python train.py --n_layer=14 --d_expert=128 --normalize_top_k=true --balance_loss=0.00309 --norm="rmsnorm" --tie_embeddings=false --optimizer="adam_atan2" --beta1=0.95 --batch_tokens=65536 --seq_len=1024 --train_tokens=282500000
Below are experts of layer 5 (counted from 0) of a mixture-of-experts language model. Rows are named router (the router's row for the expert), up (a neuron's input weights, with its number), down (a neuron's output weights, with its number) and show model dimensions 0-159. Each number is 500 + 50 x the weight over its row's rms, rounded and kept within 0 to 999. Numbers have three digits each.
After each expert's rows: a language model's description of what the expert responds to; "gets" lists some tokens that make up at least twice as much of what it gets as of all text. This comes from a sample of Wikipedia text that the model never trained on. Tokens count by the router's weight.

# expert 6
router:458473531510608525460546471527520527423474456483430555467464456447429407407485508571474516542507491549480444451449439438545531449526557439409503487533566510416623509540515400499594485453481520442497574421501452454437525511471474559445448497497559490498525546457481520425457412527467450539496428522417461476374528405481461427504563464477463436478552506419560527481452568509520487444512460486460518528423580449570461493467471561506501454441419512561491477498551438522573643487512468
up0:549529449578587471462510506501567489459461531473506500509511494506461514561500400495434502538602512445545360528437445496452549489548568484406424445520441483427560536444561500508544567488483435604504504500509511520519566476623499480491479535483487426423462488569565487465497450473489503448537517497561511473607435489483482516423426402582558405563513424472470498456463457579495491509446597501586462444598488484487556568444441523499370520451484443458445531534426485425503470524501515
down0:399493490507498527466593494425518470464525535502507487544474456518487424511358550506560522460452503514506462491469557496536556442528505495531524492499525533459498525524583378444555482413551475419445526457528485541520601474388450585472435527442629515554435495481464538551508539524483291530493495555480521512482515361458443535580511500484372524460485548504553454509559498491458610534507577479505506554543471544449511450509476506504575479512500567474450523486612522520525547503522499
up1:537533446548485499430471506491462486512468493557536484600518540527533517471484471503482491587462430484541587550550508526530508473522498566536364562479578523511527465479466474441599550535484455437505463572583614420536485532525520493484498389580571545497566534481530516503569484430537514463382485520538375394449463604454513510512462552522546401539459456452487513468505533425563545452504480583503419462568485510436529468532512412496533530469545485582404507518529525441459526437626543
down1:467510552472565522520520483412493554509498531541482429363535514512502424480484489465519507484495504468505498465556560491561474442488532443504499576519510486519547476426541527467591509493527599489503559525463435442548491551453525529509427564504503480514502479582437446568490548520408422606442518563507517438519480463478409442502542578431498535623481564455561410526444509429527544428563555590547473505547442475411423488595493464414558411496538466515569490564595472478539496353470488
up2:493516541534476425429564565572520510475514536530572495574547518531499420582488431504436524500520468496442493560522518471487450473540480502563474505564492501528540530412443493491446490440488548577469477561511508456440405473553522475560527464509446420538449512489478513505536519467550537454415546427494555525486489582564483504438477559516518464506411493519462468538533519477530514597522518514613534508508417583594478579558518438480530560567547554547421664331530510440415497547601576
down2:450543495516407503489533492454473518513425504495592470538420455518440466551516521482569460559522505523434525478596411534466519526494553456526539466452507486462580532488529524614398543518523484473503448397475531473529539395447480505495535524460470580530499449457580515607528517508555463450583439356429535519458485477478530459507534441457505509455479459426548481483445503530491552532568548528472580491535485483526420585511561595530543451468458448541571545322567514562522425469508589
up3:435465468658319524445535475588400569474527504527489556478525468456507566497516532604501532508560488487476550463487489526400488460400419475451542527544452479453551517579442439410402545575476470488508482497469482371434439530624470499495496475488516464570512521508555489555486445574431499389477412506446603613503502479533529592485514455504588491500538507448499541489502467445489520465568525523467496537511521600536445524508489469502524515560492537528501512463497500530478453514504484
down3:504512446451442533563488486515535456498441464474334442455464540428568498513527470516458448583455598525496484566500486544444467563432517563514469440503492495544480504525486430490463577442529437627501474525518544439571518548490459461508439551593530440456529550430527482480540530584530429421554499425548573493556552441523474504470454514526447463502430481497487571611571470485494545499468494534592430518491536458466493546523507555508499288541567544513516469591470527534521508462516423
What it handles: Determiners and possessives. Articles, possessives and demonstratives opening a noun phrase, such as the, a, his, their, its, these, and possessive 's.
gets: " the", " a", " The", "'s", " his", "The"

# expert 14
router:400483532599467484468517444521438514544528485553619480511425587432567534459498485559461530481510495655474397586562424523546490483460544533540473525456515501460580493478525508558525444454498461551499510555537543490547486520589583584526542392512556421528460390533462447515529492527484584498478475588515546434436555608547477624531434452494490482506485519464544494457532492501477423575467406497591526590459483502568457481493487431500478544521516539520467433524533460534457484526521415
up1:436553518515517513589509514499479447409531531535474490549546478570536470510533587471539550474559510448582483467513546520444473440571448417442512517511531504466527558550555506454506539460470574504544546533415511611431402497534464444501491580606533496542440528446598450555541470450480458404421391491538443390502513489529521471524475479556452517554428499616490455450516526527471526477614565620523476485424389495472601491555506488487507474500489468498463552474513518399455511430553562
down1:482474468541483382425507433482469453422459422656534514469505379497545457574533512480525464459418453530486500503590508489426524513484409592525572494527571553508479450552498595489503593481477442451575577573547510449470534491473475472473480592450450476526590451482496527599433442391555592496470484472571543539544496553471525519491537513429507483465421574463551501508489563615552446546558548537513549486464465490492437511439528503504484399505460519473442444461493556514514557536490457
up2:569387568597464500389477525425520436528535575496478570468595552461518461526519563450578469498511381469593525441491511500480481471525411535498552405476458540559385484533554470463527528585499533468555427523452436524428508439397509486467474585536522477489492448419594470497482477448483463505502543529447467469512491462494484497477508522451526494439528517583568479476590535442456499533493570512633572547528484501478481567575431607533570465450561527550539555451524489541481476548562482
down2:484555443591498420464512513597369476534465479490562555432457515488525558517583444513511528448410558562515506461368594530473463456470490482488474514448557480460506410572410561485381447574523550514455564506398493469501487521540539461450528528519564438473584531561465430476566504608407452509509518509589469562509527497545472517557512520536463495504445527460494524551486427511487485454596544485379543533522452517482544480566514469513489421587565541437483437521451509541448551536432507
up3:504472494543473497586408450504500564498534530474494555510532532547442533562579587468591583519436497463486502586598512533374490452471491520483496391460627459521514594417444484497533541507503444390510448503519479510521496406477387476575538546507519513507542536560568464519471444539457442442548521510571451495497484534527475531524509561507509413500433488587446454557464485448513504406508439467471556524445485366440526493487498454428449572515412530571480509450460431531534605491464525
down3:444512490555549498482517529449471543545501506498528576487444469462524530539537476462525492372441566532485392524550532516486428494629475505540535556575502568489393473514487553463407522476482478529520545516617393514536506502464522476464473549623510348424450538498486498489522512525455419473614557465535565502529548472360436548451449522494513485494540476492520441584524474557462528457538519571510497537544527475491507499425486518525551377494445534490447551475481588364508438480538502
up4:471375558536619541521445421516573561445374460580536510510447479547370504547517526506434566484470474462479582457567507410416478477379456531467524423503546523489518488509496459458524532522604480509455515538385475459491465567537460562466478476514419451463449544474482617499390497541555463458523557441519591499546525452545455537467493501574518557462525488470555423495572475502556507483530470472532511543441451434435495509491441537497492483506475563470458586432500489400459445507528477
down4:423518469493556557510464462446459525474476585569504543518514376570396544557507500519536616411457598481493514544469541475471480419502383484509456504518461536526514505564385481468512488516412618392434433463408459517618561504490459465539573545466499489428455476468488530543506557547403495487531489501515598596579522546459518474510525543505462517526512542493495437494549559536457550443474519437509443507553555522482527513464474471393550512465417488507469554600446509520504518461599486
What it handles: Numbers in tables. Digits and small numbers in sports statistics, track listings, coordinates and date ranges, such as 7 in (7), 1968, 4.
gets: "1", "2", "0", "3", "4", "5"

# expert 9
router:549552445515524548483487563491641504494570565459431483514423588610473476555414441447557443516467504518457365494496444540546488483434472478439523486516539501582451488499551479520475485450476421477512574493469494561436526520469472428492511538453554395498507472506486522483548524495506500401452443543509490543509474457388465493621476550583511550543490458398414537549516444501468513442537509466368454550463416509475499474578548543462489600567496470460452556547475519563557530414426496
up0:595502590520459505444530558535485471546539623550498482470484468509506575469527518469518520509532496494511474521459465432482495492484459429521463555568458526450545550513480557486493542418521515462563483518383509506496492483430399448561454458614538513566452464384393522518561560505543642513472449421470529432476482433619534381504520493513404481495511585522519507525497434499494392492551577515530391581463551478447513544513531486491433466464520500469519510394453422512484419507440465
down0:495537482505496484492508608474531450474531365475460492499564573537548530478461389578539574523421530511520485512542467484556457470500427551550529501457549511414474507547599450539528516465559493497582493441589483447387495526414646475517532523486464485496513426498426508500450474485558601456356465443446474443401539436455503552503556520557500570557458503551432483549494497535467463492547462455487483497415514543503478444506524509548526588474498600556508480536516504494604492512483370
up1:493572522472477550462497653495477498526401478569551444465499500534521484443474496470490507495463449472533527475493433457423553441521521532476481482493461551483565446648478497466477389475489511468494529521502518399432452521427519534476595491508520474476531462515454485486544552434426493543534511429603506483537568576569525646421526491459528493494438536486610522514434481511512421474537446699492502565536487435449463492494488580539583536549479489476466534501496566550519473525521617
down1:481462472477486463535515604472473533526495558452487446534519512431611401441526519516490529507488565495525460397531394425416483423519332492531472539477530503512551529482525455523453515529496467506517494624405554527502462477440519495541542496590443530459505532571521470507516414455554480569554501475558621489375582471569464508550480537579542517481525530470469476503469490538554489456462504456515539406478480468424569473505474511571631509460448436521558549544542494454587503452400528
up2:444519597519550423481487597688434466494478464547504590479638409530480540423500574486466465471459526507489510539548477476514448467543510586435500429510550457480498492460503421499456543466524475467497537534487500491403475569466511528398422461564455541538443478401479403528580502482413524532502469520445580496505440456564515546477516479518420535493512524471554438512583479450524462531510479466574538543532541479509514595529454538517498455608431449500571461528497419576517484600501468
down2:418563508588485427580406480514494510451533590483514484461390452473482556435548580468514504579529516510442445545600554436439509456562422510486492479415462501462460441433504475503511611559452622445475430535557472441570531502485457471485566526405537560553507506551520553504511449429530469462623586463519471479509557504466537477514526561546522460525487527559516589487470501477539522530547542485557462463477450434424457530533496615382529514506481563486474453467519445490486497400423557
up3:501364504562404545428471451503435478522537535518530537517474466506433449494517415509444487499490469544534616436462496446588511525574524503456524554488351577505522421532540520505499482436482426510384487568455514468510451554468501600503502485509520537503519446419512399515499492454406530511433498528532531512614538556535514560526503483496510463521539496464510444453516573514411398453639460521476526511496483594432445535475535525576544474477478566517520479511445519549366567532574503
down3:563455416359478509453537513490541490543465591418443447493530496622524518541502531486467478492449481556491578449452551565491368627434471476454462567528456510515479547538588496578516521576475419458558485528473515543460521489482557458573399513418581451465462500502553408501448457584448462522497508493607534483550460591500518484540503525402531494428457553507509492542489517599443491491454627510451477435517507438480434524525441551518463484492499465505472526574598459472476485521506545
What it handles: Clause boundary tokens. Commas, closing parentheses and clause-linking words after a phrase ends, such as also, who, which, and pronouns he, they.
gets: ",", ")", " he", "),", " He", " also"

# expert 25
router:504480509551505553529469449470524488447466533536443548506566579431450573431488482477490604474471458546493472514517468505609537404476546436552454515524404392529451524410512496537402481466418425533486469496488479445532487452569416494485474502427511513585529492477489498426456493538435458501530470618516540497409485368480487445529490448571422492577418537511563621491512500506534503511338437514527474450433457556481590519450475457518472453449476493565549441482588531545509531505545490
up0:612521507454451492512538556559528547395537472487397346554505552479508551429500464481494536494614489489499497479413490518529517555453485495451538449547454429557439492512461542491612481527518466535471461597547536528521387518466441536564516578517508581561461527474455502474548612487516555464516523556533381475621445440495531471507540487496549554543461469473507499529494555421566495544544605471448585535478438572532437570441507490447476589514487475507550471491516542506554568556489573
down0:517519570464447489429499510435560529525421581505538452523584566550506453521493457492438478486417516470499562462403477526484538510517445568530494504376575512483414522504525561432491432505461505438570555516451500505544558527504431538534523529477490504437483435546529512555531473460550573459490458464488487479513476473526433445509385546495476508512444446624534489455452473514492546544533499565419500602478351596500497572455388476476529593600424495533605511497464466568506629479504518
up1:586629373499497518561489540539507489536501511489458510556564442411528541508528475521496568574512455506517550475493543517472440484452491529488435536548495498570445504504486459507690468484584548452442543602570493515516393532459425442504548500508511544526480597459480477452491545474499480546443411501582429459461543400468535513492381439509516504406487512470517504479465515450524447530578466575534462486476475557486536484435500394530430546491471423485469531455570541457419479612484461
down1:450474485518535565489441534485464491505480458531539456548482470500614556462481453463501407463469586473558478506580475443455411582441489394518572407529440537539544426552540499491489521500496507530567433405454531568565500493524503428493494554529488538456626536600539555464482557501482527465649466457486557395514414473441532513419589480547486493589515567525499394484411501541496430550498507544438445543522531480515534466488442542432475544482467454593475562447491507455481507578461551
up2:467525582481472538506478481486579542506480485486497430575487606488563498641501515470506525439446511464562479492421494511513589474520505576391589622492444457490453433483495452412448544513496440563444481534529516437571403527512520529502526440447603546512505528458454607366454520489473486454549446470459570505534546530487559423501542424542571481502513480521429575437526444571559421471491499461615506571544520496457515518484442539479529564509461537438456486411487471413480490464530553
down2:534527386397604539470511423502483567523432514465567553505488554543502506549439514510508461484480466548521545465484475426417513490416518513450458499440548471453493550370543458564491524534463508518404484465467519561478509618528517494543456541483551493509419522628524533466524521517510518488559430529539620422445472500482477532522503524492452401412554541521515565476507494430446484480428565473489520657504448541527505434537558439533573520560482496430428517427499513536615496432575461
up3:430505429587490552529531539512523470507519468567509447567351504575507494511536576437513496529506518492473441554497473544558467464490405542569605461548490528489506454514500422459500446595459513520500421488399558549390443521461456548514537401525498511523610448491533514555587462452549498443514497512455507513540474552437478469438595512504528501455495486455510554468569466509397333517500435604457618451529453497505508463493511429515524553536501508589449538408531490532536501510570496
down3:487574517458519516406487508449520378559501473492513429454525626558576459507503378493473491430492484478419559472513587467498483530491428476597594632512584545418471485545454533493519483520465509503413457464367436552470530496483522557422450509506485546524468593480509501574484498584656486549497578571451500493500493535433502502530439519456524452596462524502483446487428471454508483485557521505549515568485495503548472570493426521507524523423472504508408439499478499454498591496580503
What it handles: Determiners, numerals, spaces. Articles, number words and bare spaces before numbers, such as the, one, two, third, most; also odd inner word pieces.
gets: " ", " the", "th", " a", "y", " The"

# expert 21
router:534546454528543438655516587475479586519424455445484515474547541566561493531470432500524453539455508561504515462470516466606458467408454510560564454460499484533465538494498499474601567472600457433472550560580458380520482498499471510579505435476508542397496413395483447573490482513575443502387543499530505501535556545555503498456526483504472539495542443596455457510503498502466545525471480455448501466443395433484460376535492484547548446550514618481493600513522522482443484541525477
up0:585512523489514501540503537487498417488494468549521540509523619498494490521544606519503513482581464529527491580524493521537514456517513520460369439531490476432560460547550479506521413607530448477460445460499438592515494384561572451483489546434630521510334519408427469525465528580506515515494462525457531410522426480493539421503550509538464496543357466491430447540497478421455578537492475509471448515621509500483492489573437486521488502450479506453461573447524519391482487503480552
down0:524498469530511519517518541560505554520478495484442494403476437452538508518429447480496537510462536482547504425506555371448505539472521498448638504507497560659465651468465528489464581441481473561508504589507470430426503588448555511598483507528471529428552471505539533478488569456515319493485478510516457536497510562505503585488519561504521515533577457501527490460496473481536432546537430502435529461436438468551476439483481541471563403472441479472553554501427493534540527592486382
up1:424553536448495620530526537543549535467525572485546486420505490467473487434460448409519485510515398482551567454468510500495426558460498497503521544611451501514586503450543407454515509452511537496546529464519371480555514541573448480502458433524601530485551577372457546459483437488482497484521519545515417443401568404423479478529543414496509501458514431491481446588478465483472499538525482621436469515470453497544551505378470537419445538432569452522493441504561584480463531526478463
down1:427534472517417455525435501551513441507477497520532471399476491509545485479587433507530533552476495479502528414453532493479413489520513597552449498490465492478594461502452493498513474563502535383603503322545530433492437546477411591501466526469572493508478510482605502485451482538502518483520506634605493456448456500449511455440569512521475483607474576569498501512449478531475578537382514518422534516568463514483486527538484480419420514581504546528589458496581534440540465488587515
up2:529447622437489446586472533515439501470444554485438521460560456479579424445601475357438539530460504534566545542488417488546496521597523530587448431495572510476500496501508493493557508459503400494515479541533639518426387472482543477461563518502475533538435509437551445496476473476517484457537473437468524455475451467428579516548558403527443459544457517491529404526480537530578536501480476493619442393469583503530544464516575471436544477533433447524546522500497580555518505529476466
down2:494512512467450456559525490512477559466562524365464557394474454389519425451483541541450574496528499594445454426500375468510459529514577549463539491480551440437560511560595527566493447447459476504579473486522507459540540540576537608524519550484420462521457470452526481647473446529512428565465429510556572536568448469486384447514483591432539580476434417487514507531487460538467529503516503462591497498461538473537475476447466491534551446482450467545521497553517523448554581533520541
up3:487431554579547500475501484551495460435520520527505462467488611500584536522516512512512572450473401517607571471497451529471459482544481500596391506512626535470459536551536396502419553464511441511468506460486543467503522430477466446518519467466461459535436508431495484557476415441522642422418420455516447466545544547458549417520492490559593501492495537505481442463556546540529522565454448477451555454507477557470474498578568564548543507537508479583521522466419551541369597496455559
down3:496471554508502523461451461540517446486503474526486542517566607429500470476428501468493463415484452537465472485486464550515512439478530582410502459561528548482463465490455493559509520472519471438460639500557425465383535504545578467532421449522570517524448437533439573526506430401377539579517501563569550627450474485446608472489539462476578598499585543478558532548497501496467516579438476503446472536475540449515507354472472482611511474470489498463474543528475483543618511518514480
What it handles: Auxiliaries and main verbs. Verbs right after a subject, mostly was, is, had, has, were, have, would, as in would have, mountain has.
gets: " was", " is", " were", " had", " has", " are"

# expert 4
router:555473485518502509478531497461531579456541520448608507549476494498559551493474494558610527503439465518462518447482593511516472418502469462536488452538407524403536525492571535512549455497546562381592419454535471476540414468446404541469532538424522574485489529536380515421475578558480487535423456538456566489489516525537512492553409569461442436483561443481483565535494594517558521461463592512457436464506577444543515529490507484437495537445525529574545490529524445352480465408433456
up1:440570535479611429561395498513559424477504539511481527529499521414483596575485493476472591583490490473586479515449468519530452472545493471469523480426417478463517518499508617516413447528554524553464489526333461462421486538456509548596524494520545422506526512418485539468446484497547547535473461473420545467517436597547555508477493512430495437490559616507465510496448423490514438492517496584544464429414390541547512463567564463477535547499516510582560477553507409500533473536521527
down1:449490512506480503439462475553513450530476499428480653492498568553465539487538552564552493490465397573495536516615542541557556460538443433518461446473433517525445560477487532453416417543491440523461503504375476543546586483496487495439458435584529432584520568550545440370447478460508606521492488582543581474578363555474577511490501455540424515492471432500477460491494512478427542458510556460563522510559568538483417490550425499508511507507454469528477499463528562566546451497508456
up2:482518671486407436471512464549528604531470542489572523544558495555514402521536429467402492578463422487531408503547436566413524530440480442522494462451487513498524560463497490504531501536502426542515533533528572542531536391536533547517565458453481528501417443564502393462382505494453499525510427507588494382419521481513517501519447487522566480589525498528427411470509505474559503525486520529615475484467504518386555516536454475481426510463452507473453435474474435538465514521420456
down2:468531595441487484475528408523448532423574492493506475577563453481443532501453503531381486560441498477467526556494511522497565549464554516435513546529414489583549412557493479506548500489392621489532568470578504497428502498376499569504559580482460477542402489475509541551474511605440453441500457477406506559466472506514458479435518561514508466554526544475540449470486451474500486524511473536580389499537521519526548484561492397525573482447466411526608532481602464531395543464564489
up3:462503442653556512504517413514448562399469488531478431556415516458510507490573516544376503552562532459535471488491496446552432553417445542370486539531473453428523522519473494495523546581580451552452540469510498530521471426497519529415618449504525508473522517574505495558462467445460490448575519504509491559471445476486589533560457518448584481456456417496547453567507502580467473511560520407569491420531516442450440475592496484517468554520517403520497534409544442452554441521556543
down3:606523474490422497531463438396447479454498489509493436432593542396539488583483506475477443481445510485487485528598505453536475563450464545507644517473454381487490499576549528546560536514514520568544562440540462566557484462426499551512500432512571509552566580520521443498480468571473469505472580606527516550429425433474453516508531532395509498483503459471521530533479438470492519493378563489578531439487454544490523538513505494625533383509526518406575522492440501479424485509514436
up4:573583510542588518477508501520555539474459528560531479547430584488507571480541498507499580480608515497528452476547489427444539418545412512500465602590457475550454424521502501455544511528489436482582565507471460486536505458502551558525519435484535543521571486556463527620532442482518499535582416357522578434506572601465593497428562520503543483552493523536512510416455497525559506538581427538493455613497492575445549517544572485385493492540478547493563553480575532458534468489527538
down4:533336572528432489478438518473526573380490552497529440529586474452549551499537485460459530447503576482508551512496492468468500454533491450468493499614547439483505525608500521460574435435515473586603546441493401479409515527500528531545456461524551478498531426522512528522504443495410510501517504469492495590524506567576493487413504484481566387521523484548567494493488607402559513419591523570504470542426481567439458472460472467460557447479455526517452573467526565451535413487509574
What it handles: Passive participles after be. Past participles and verbs right after was, is or were in descriptive articles, such as released, built, located, died.
gets: " was", " a", " is", " released", ".S", " were"

# expert 8
router:552478373584502486548429541487550417520526495511392384495441492476481524479484459514476567455570552388498516509437451489510479520445560445468517422448524469501556480489565493474485511558453528562457404590496487469478426494509558394479563467545456470366432465472388506393469499527525485433511431562455423539457495584498493466410474493474458489463393513499518475474554538527492486453413427441451537444463514504551515462590487434397503523470543439552486502495485432448543517538540463
up0:631548489471536493439571515497487541502515523506480474527570523507517566455549454503528471571535568492527435566448380542530471486537470402525472460482468531511514548531511617530459516490514412544495524484437583502516488547537526567403492484553540531542633517521553487547674482529525629498588466495484562541625582431448532526488444486523462500461525547562499493530524430507462485535529526611469493514508455507520514525409478584494435557444524546558437470535494513379533468511464557
down0:471471535473533469395585491460451498490558566533442486457505462529498589527463473549553485485463517510570551383425523497422500559476521529422485480457541353493564449509494549536434470514451397491450515500555499423552603492465454467458477548398442618468398536435512553509492483613521479538529541521523558585620473470564506506548572493601467529488465526552452508441490485549472521465479470495501382588444549516490466476477452627487486534522469494528484457530538515504432552476563524
up1:547568520539504497492429526525468518489463495583522457455474531425555564497525486377512483493482464504502542448518408480494463519597525561587602502508430460491454428563445448517564518453478378598490486569546512409482562482510517435517552430516497465493475492461440564501609479513604471500517509472456506496513492508483512569556542374516508541379398527520508446516430512512629527580585504612580474507559509498560551552504521476539478477448445425529568539495446494491467458514440420
down1:486463531541498525457528539475401533478515575532561535456506550582517437524497469535400451540498505455574403515508469514478554617472465590488511545552535602546572547494489471621482497478450515551463519514438553504616474503560481446466476535530435451386540470556476496551495410501450540493406419486568481530523501553502506463466510523431562533451462572417493583402448424552448447472465416455435537427500555592479470513422532565549461497492596527516486441561478407480478515521456514
up2:354475600501520467526511511501507515447395486509498469456479555565515508395544476409545479539533471490490484477530524486544438484391488442465474513523540542480524537358462518452456585409522509515481544550506553460479564555427517503437480451425532557530470670458579464520440523612533471522497502560517572513609513474443523473530560489519551520433527493460507374446490508459593477575506521534544560518576494559466559479486532545480510494507497447423473435521466591527458561543564462
down2:496392563514507481498520546430516481518468475498484458454519539331502515455443602593512548557506513417538438530566496532485499462494431515459462551557423581583455434508506511509477438480489587456426477472414491587556558505482539449463504418473491620500528464500468510531466517543586473420499478459463495568504531553438424510450522562492475535490520564508391423490428528515580477512434482556510509475454456546632529577481459510518418473478657479499537571526524493578507504520475520
up3:491471470655614536472573495567522516500494524431536485513470545430491503549502443472544506498552413503515543516580382482409479523540544503528589590570498502544533452488537440528475474512503365554472593505507530429544457509476415497633606485485558576470507499473437468418521494502445569520434456494518485505464434535475544489521484455540435496573486509537539522435527507479537463490458498523477543528536540598544536394428612518547477575434473501485448501436443536464458443482596547
down3:519474523513454495506432491496539507482486508440503583422502477436606412456434444489486487497402485560506525586479507568537584472454442456396464446440549459552433530444499587524482457495558457474349517507459589574492479570501465531434475551550575506536503560485384486443469492487482517508486510464466478488445592504478541428483544435488578613470602501469606498576464530394562517559493520461494505549471549479500571592527484490567529454476562435447454538542560462545485515504588492
What it handles: Conjunctions and of. Connecting words joining phrases or clauses, such as and, of, or, but, when, after, plus commas in running text.
gets: " and", " of", ",", " with", " or", " for"

# expert 27
router:513499395490409494582500557607491501404561600523539581588460514442477497538544434496467395462492576493478456544417485498623518563511468505495500576536463494571541459533449472380491470510421573530525550470530520503441452462544493541516518475525471420424499484537450391485518449521443449522485442467493518491516425523547588490565522454496539540575469506498520457542500469503517457553529497446480421404486501526476466481498473472549544558512373506520414597578453518377459487545587496
up13:420458505437545576496422504432505469513625461522495466432603431513508495472448484530500544506547430534556513442525439530459494550440475547564411520468542600448430489520496550594508529515615414467427504505543459502453489535485512549433480438572460569560466590417485493408429484500504504465466540584407527460461519460509431536561514375518453484540401522489453421523492508472439444519524458568456495565553531559374516511468486513498518607463477439524438527457551492465449496463482511
down13:546501539457499496483432469502458450490458478550444473421493597393496507526536493569596477506483460528562510532501522517611545536430526515448467492528556481475471534494536573532535555496508424543434493563458461512546592530579524484497501383562529487441405622495418560534486505524541460497560479566415557439480475507487490440490478507508435420551495464502491434497486476490699419535448525523507503474581561495438555448544459487626519472473427506551395432461525500473436478514442561
up14:505383490562452461521446401477529439533492603484551531496413491483496518584595572503453533562520532473524494549561464518442599458502562467448526451438530475414553533608525512442486564591524489477520552467534473536594461490469589513500503464490450485530498505431463571512334545582475502473541486476452512534523509524460579437623500540469478465552440501511456549534416469533542430424450454524530499530466525482525621501503466493612502507535509475620582509489530449523470551444506524
down14:456578472479437542445457541508487532507440478537539511456541471478535554511548580476437449484508543452538502575475394482509548594535459521533477545552512487510475516550474424480589386509455491561430556525576519472523498516472443480454436541549421547487446423542471573488405479557493427406460466586522518541461500479650511499487554513468502575502558494442564514569497494492430429561479497465466392488531483450471580549408465442546460431535420556481506663528494538470439515585524527
up15:482519587554487492481525470480509487525490434600532525556470459539550548431484557511607557584360483499550501507475515508426470479490428489435495463538520424497512566540492450414592475517542407528459478505465548444609446496563508509532653519513514569528536485462567491480484421408544499505557496496554483469478535557522583510421456606507540482492576499498412479542548519471427488522392533521492511449501499452499595455492554585484584480569576523504443520460559396404469540536534498
down15:472513522539555446535631511455507557524535464584553485464522544521500485461526477507419451538490436460559474492534415540343538491396531449535529479528518487493398515537441544495527455450497506486404530491493467591610506423467530501490443544533497524484438579540536499495563452467476499494517508464473455483496444478576477531505522582554490560431448544556452456504464486428438504529588447587562493376523522447449562527498596553411523523466520499460476496452382655582472545496501516
up16:512428511485518424544535581495501554412505401502690415541467461499479468481517462511447511456603502527513444535519499512550477484491486489580547467542456515567469492470513546613522504491527493539537531472423615450511536605538576521528431458505557453490414501485502502504481461488465547484552519480560553529511542546378568567528352440516471471518527521566421481505375482471537417484478574451477484508438567486431481531524537549470475620524491531493596457466517487490573497550488464
down16:507541464554473484513445528620441431523481450495562430518544481448438475541544427551557459441496493474479599493499497535448435503584495462561481497459531571571519484469592596478499554560522487453483475456559531486549477489466527612491499476428519500513529550529429528429502437642459410440509478431476543506488529511512526527511522396426492472469448490477517552523514587546504586471477401468623493593513614445437493524589459513444537463461566447508475409402420518475479548461491550
What it handles: Brackets before numbers. Opening parentheses, en dashes, dollar signs and spaces right before numbers or years, as in (181), 2022–2024, (2020), $25.
gets: " ", " (", "–", ".", "/", " $"

# expert 24
router:472559472430563515570511510524546497513435481555464531470469510554473479431489510545473537462506460472486395589508451552431556602519514458527530433419557608479425432567555470535532463537413457450442584530553555572489483449479509413508525530457516501480449610562533459513537488467430419463477515555430514497555451470523444456502449445528421531465441597501423437442534431492512487486552449514570545467530502482424503571563449475485499479418462563525515417516409505487426466397434383
up0:671507440619430571494454523466506538497548502526643459502529481459470574484504522515448509618480498500532495399560438434510443413560514515505531562481490546440552505505555530405548469500474439414578549456434474509549426581506468576357485504477522540563493426447540553493469577455454489480420497407548451500549572516485559499526502495511560445548503522428465456556484501588549441468512589475491519500519451531551546503497524520398483464492482446465478553508459432501524501454533489
down0:492506461503490527505401499431517398518616512525427511565528487561501537502398545467439451517512447468518472465505472531462513480500527462492487647521413576535414513450492507490508553436480406525527477500452533534583460538471573435504446551492491417496515501495460542544487517629551552507454539459539485484472540488532329541428539467452541534510454447413478480495572532574500433480462475499533501525535461578483581637470641489485568475463549489501512506479549435430472576491585481
up1:606591508504427553478487564442488520456577469476570517493446470386432470468521498503528528619453524493564535439515439531513462510529534501572471491487458486382488566396521550460470533462446499545380546467550435447604435532564501472477564484562515525472455379485542492471505430499480515435522498429464506505442403547463527467450520503409437335507494474409486482490506535496505449520410479584533467546486522549540415504464536479511520578511567521569469539504528411519500518559496550
down1:541535493498457435538504508489526498498516478395442560480500405553413495478540510566495480482555445505411500481519405416482497476563507540505455593526511541493439554424521479470529585562515487450589488387398607534487509510480516416470449553519529422484482575431453426479467492500583591627464572523592528571493491551449420555393570463443533534556489376516541477510516586552540506456497493510554448517461457512476506438540495484525566550457553491477487467505539602459471451463526556
up2:505409617588443516413493492535475602470565520482545516560553530467438505534559521446495524503609519508527567449457455455499405429464446600527442551527479452523553479422482550419483559512544515495481463605493443423465382504553479538488587452498544444565494446411504498491482449487527575457554476457500481459488516488448579540521510477498548444564528466474501529526501554530522412485453476505556441583525466519536480473474466489392412591530588386509450516435515483547584516536548574
down2:518495473590503570433513579540563352493432621547561414528397418490497433395419479565458463424512503464440502430601510505526532463531548527457445441523448492479533545525524508503486419509525453496531457444491556555534556547524553480551541532465529453425474455448489534475507444498566480451471555453519460506577437533520471475473511446505480430502527550537553545528495501528587460561439641562598552432489500510500470456561526439465427412574544480500537574441529592481490496463517499
up3:479473435603498543478411534558497512452540519554441556515536615448544529455591541462481431421437546545501478422525393463453475482532552571559480480518419522514524440464565442494465531517520454537627523444464535479526486454524524409415500507537445535509495514512424511472499449394478534405487518604535528425524562471523491517467551532462492538544624421440429489591569572465515567413477505504518573504604451458543487538534439448426522495477479452459438498522488550523482466485455591
down3:488545613474524526525513473457456506506459429395508481513576492423466458502402564465501492579488495457502446454531517479542561565504553517467525488535481545468408572558526518577475461531389471549367477524542461434516461568540519501499503461627413478488530564537587507448556557507452520487437418537527412605458539455474507450482432554561500461439526408432367555565517462475519472513596528465416506509534479548448545586489493577488511464428551571492500478530515470492529583509475539
What it handles: Label colons, empty cells. Colons after field labels in infobox lists, like Born:, Full name:, Synonyms:, times like 2:49, and blank or pipe-separated table cells.
gets: " |", ":", " ", ";", "=", " -"